From a checkpoint of a small mixture-of-experts model trained on Wikipedia.
Size: 15 layers, vocabulary 32768, 43.4M parameters.
Experts: 8 picks a token, a softmax router, a shared expert of 64 neurons.
Training: a variant of Adam for the experts, 8463 steps.
Below are experts of layer 7 (counted from 0) of a mixture-of-experts language model. Rows are named up (a neuron's input weights, with its number), down (a neuron's output weights, with its number) and show model dimensions 0-255. Each number is 500 + 50 x the weight over its row's rms, rounded and kept within 0 to 999. Numbers have three digits each.
Before each expert's rows: "comes before" lists some tokens at least twice as common just after its tokens as in all text. This comes from a sample of Wikipedia text that the model never trained on. Tokens count by the router's weight.

# expert 53
comes before: "| ", "- ", "|", "2", "1", "-"
up0:521521502400463494563582532466574484545503543462564585525547536515386492467639460530524449472588520457453587455511520582527566455518521440517519645441462569443473459396535489452486628512569481607564454498584461516612482463568482550510489479502526459381582523440465569526533489471499531552525515464483426528537532496557512433514503502531450517523525576492531445556442451488494532458499416532519513460494603486455455399484475555520599403462479532506425394461560441496522528508499404484503511484520534529594523476496379513490465433527520509477468570520482476506540516506454517482561461377584497438469537441472515547364576538445494534528604437465500490502567546463520519500552554507462512563523466532412574583542477515500466503535524523506492466522593474455513478456555527
down0:537492635492596406413498436488436541434467543521451581453489486520574515453559447530510552465393490524437486517450498560498437466519518395493555405393482482511497509565441413458467436562520493580488568561598527422439615413468501455510491461498502500624448565417525502457516452519500526470508560511551542455560485486536526530507379479510573525488542509477591386522530405440505494524527541527461450511552450545458452521498450556489588558473491496476493520514513425545425498474476465495519522423489409531470524501514523462462496450423551577474474438521511525471487532542499453437478530533421494571534433605539607444555604470423679516496489470488521481513505492548492556487474607510570554516499479493405532437506463507478532495533474506487492525540483444528491540529381556

# expert 66
comes before: ": ", ":", "\n", "–", ": M", ": N"
up0:455495592469573534613541508548526628533398553490475458567460483525447490437375455509446478561473523494593420606519493521458501539669490454503498576469523614557514552455484518481512406450509519512465508556527463534502463616554506498450465480400540476449471409536430521526462561499498447490540521523445419555513519477550429609401486524533477433412492453561449470510462460488563448480456491553483533515541480497451467489420412497414397430565433572548516578509496502417447450457559452449441535523560482533574484521500528451522494504420451487556511555510522508515541619471487463449512532494526557409517482528474519551550480467472582574474480458420461503470525507557556503463585534505558452566452496593461438542412449488501479535530544483482545575437502447532509500487549450
down0:499486398572429493503585507573485488546403547560487531511431380551514450567530533481478465521540551542485447433459454487500505447471514479477447420600553407495597378401513478383437491533519492509512531470476491485559442443462459529556439444615476482532518545537526449406453550516544390483512480505344515468552447431499515528425428476495544421479541515467500554480508488437509578504393586399408543478610428556454521514507505473519472483447495538518471518527500496540493511560492491511471504568494522506562525385589532599563450444436559485480494569551498611538478513525468462535556496463507534497444568409472472489486517507483543511514489513509439437544538560453497465564467463579436534541457433485547473503414512521470497373579562434477505544506557569442452471499517525

# expert 75
comes before: ": ", ":", "\n", ": M", ": C", ": T"
up0:473476486395489492434460576523456480522520583458490466529371554510395517547452504495602459455501420591510490553456485542531598528542496467434551481567639482486575563492485487427538493459562569510472455499462442531446422474478481520537528535498453605488504444504519436509445506493469411599465466445494410511537464532546560516493533515521518561534538535523413523524589528459502572541545552524455539522541412600398477495477519515574520477427481487593515501473546517521415435495450441500519538452506583537466588547476524445493515474438559416576477643519516476526498515545467529507415502455447568534554598468550401540462453494585525456466553560381435533453540445454544441478453492440592454435385503571518500456497498494517493511482460450464412541467576537503465472430487504
down0:537473502462530456392438496447486402581544404484446518469481395463448491412539555554461488512510584516507510587519358515535574482550530419509441479408396468523600500515518473503566507521473527527494506550546461622493581490521537584425454416528440462357487491586555480443505557553448478480461516544563530545551485522562455556530566473469471517484549499480474468417548496512512495445533568516531537481558585513485547502496515506577439474460524495603453496571455424463483542428531437458499564540555559477489451477490548446480509552423471494518445409518444426486515482553568449511412478530581479570567512520538578506465490518561546485481473560557501435512571526554639502467519503534484600537490466456484451534437520492421624482478502427439459560479395492440526562531504547

# expert 26
comes before: "\n", " | ", " |", "uh", "0", " |  |"
up0:458492473466427544568487422506532526551499524549432481536504538509481476490546546498528442484411506430422528588392453526585583520445537550514550570534525514517547432499507558481537504486425408511566530472596585526524531518499428484483455475471551467499486505483603425566429520409520484518411480538465517435524493581489507556537517526418608425465444501553556535540539518496553517519481447499569514508401560471589558538498493481517500441500416526444480475422433601524501423468520503541578484598483487510470392466407469577472483513557549432559527529579463494493506544487532547502480497542469535487573526437498451424586502491541418465490490466470397513519534512549450424434563517534530534468537478517468579476513374511541551599321456612494544440611491464540528494550556484
down0:473587443530399427464502474489478475465458507362555544496500567540425466483444571638456407470509475547530543486528545466528485433555416423530576534553414518477542465498459418466546481543572478517584500474457482551496520382511531444370566512505582537489560549541541488524572437471579574471498484487515494389476424484500497527534484539485541441514552551462457531497443423528481605485500518485564535437534575488473474444442475545505546517469550439510480481597538584503476530584585444640482433510590472579471577459511514440507528475469504486472462448438417528461513468494478497572564419505574530478536506588462436562418550468462564467497493531574551483529524453558562526527487417451420552483429544440518422553533498504486425432426485456459575475447479519529524536518542538

# expert 52
comes before: "\n", "1", "2", "=", "- Written by:", "- Music by:"
up0:565525425451473571504558519533545525431447553488577469493571464407415441521502478524470489509507516485470533446571522572561529553487461446469508579474420501473542476540429569468552560496494493469541384516450434464453532531466477549391456456426489492639501475487473525534610527422471484294465544458457494492521543472504475533511519465531570515439548517467563501417482481463501535449569508489485470493481414483504449511561483522480444539553466524629551578570434504559487549528471455500467556573523553480445562485473442534521545522534486523468462497552462476522539553484543518581453548524463523536593608487470492522507583463450443563451535599529479431493517429498500440506510524468526411532543429559587406606464542460525520468626566475363403531490497426550540509504476472
down0:453454497521442485491443455476531485403565472537466429478526485525485518565471440547551469469498452491690545499595462538550546536510579520536523484459524640515457539389459538482569495558481386522543507441479590551481510455463450589492434468512499508546396599543547564499629445426573433526510511426466513482610464508452424465577541493526542451530512558459487450550509542553473527477532443533447431515485422522496532575517564536441504542510600498498488453529479503450436513484460572466427473526494586420581488506502406462530493399463442586576569493538491527527536495555531394597515482429457529543467446460470545499522525546444511420467516507491400495598524453494494455531587490507503491486471464458490477473500491471496610403517478495466550543457458568414477459568533500

# expert 21
comes before: " | ", "0", "1", " |", "2", "3"
up0:525420511496497499505459633550531467546422491515497490504626555475448569436489476473576592482466416631413518537509448497516509528508480572518471448532446572503453525442480542437529496482492520475432519539595490382534500523481510568473526526478480521439598476471493494464484609549514565450508563531561461482466436473624496486507472462470456463455471544543505452517462544465529455525457494553554489480536519591583557496566507585400451538469555530530582487444489460555504478538539523555463567517485458471553614486432425477490540476486415536484550504497487537429550416449507548575521490458614488519465576453636460497541444407554607407484433532443523507432520553572587465520569507505525501529572464506457413530439398476528420525508513559400577574500522469487476480544543510
down0:425507608571453554624500460497434551546498519541570586501409514415501521524575516527503531389516463492446482572498531649522534534500501410464511499358539525589490507557512565507487530471477499388501418562544498473521440509481521543559497519524505491524517495427542458479497529443475453400478544474539515486450487530541488420455429435570444517508420514464503451517537500546453498487602425489431583517521497517557600517473467395517574457438511570522487567469513470548439532476486512431501561562547456497515529443486452433473528404457451548547556537504582371470466563557549494457472496547464512536510498461456490453516547555495415551539490500427482474417532525483388489538562461519560429448530528506511513379583526487546456543569474517475485477583441541518445620458450599

# expert 45
comes before: "2", "1", "- ", "=", "0", "- Preceded by:"
up0:401463472518438471514566551531523462530522540574502479513520478481487480448552503533551575438520555525426518479580468423475427519544562421493431633449425496465494515535533481445555526569455548467488418490469529489484482530558537539556541521442528425467497563448492346560389518527578430449486487498578555476478542526422588521554497469521493526494512369445567515507561548493463498514511514506522556510505554493615343462566563501607460504458562533486443530496528517492574519492512434480422563449462465524534548490472485503506432423451477504470551479561397438566476563441550488481550436496499459515543456451525529551421549476502450543467413570565567574468509482530504410454579528395537477506480471399486451521624447465497559448497542478517563532506568467571484450524571404
down0:493438499514491432445460528570464509469475588507544538536557522522413561522512425511510547562415588532541495424505454453539448543523527439518525568469538533497506542516629542470547489510567492561559495462446524475432442551486528517485439433493440497546528490446481456503453455478489562469553493434508513638541485495459557513469538460496486479384466551508495532433519385504488520509623443530453453508429510489603540558515553536416523538514463510590458454482503522547481551500590511488510540448620550544569515536577509429537501387399530392516496517574543471549387447455382485431488483511605570497522538442510538509454572474474453465521479604477491453481383459377485472458499416482450472466570428459539549598514453534480453540494540497479425562511455492559534541606517476

# expert 95
comes before: "\n", " =", " (born ", " Indian National Congress", "opposed", " ("
up0:465436435586575441522524413582530441475481498533446558532494545521477433568540501455501593560456511478455526508492487462426602478493489495579437518471504515449586451447471487408489547540555420536447480529461603520473522465457428493527487477490427540441521528454481564528528468431537474534608555463523525498500501530423496508507526412399437527516452453497517422519479571561560523502519487601498504485381470493427501507511561448445572377550511552525522489498490522439487464558437522502460584445520513481500437503400580490542492461493474534472560518485494412445588530492527390498433526467434481577375534492438526536500495470520457555487591524462511529581520422473439420537378461580472589407527411397496485580489572593510574464518487543486511587515578579528529496458489517
down0:545501484496537469520579521528467558546480486443507532461428502499593407543563521441500584479442511471543536494552507549560469447432533449398520515432498415515475507475501519430487541469464522556526469586516469580538498506472486542515420485400484619534552499521527453422481463528412485550482475451421450573550528435498535462481512618503403503384543547504466517454509409506515476578512436429548378549469515494500512451506523545430486429540540512534476523536554563445483600585485498531470542493541436512508556548461458534370463606528400446484478588480449607424464481526495437378432513606539506517474562560460420428516536527509454413451620577509501481568494537583479513530569451435439502440545527465539444516501530547457449490403500524519550496416453483491515493457468521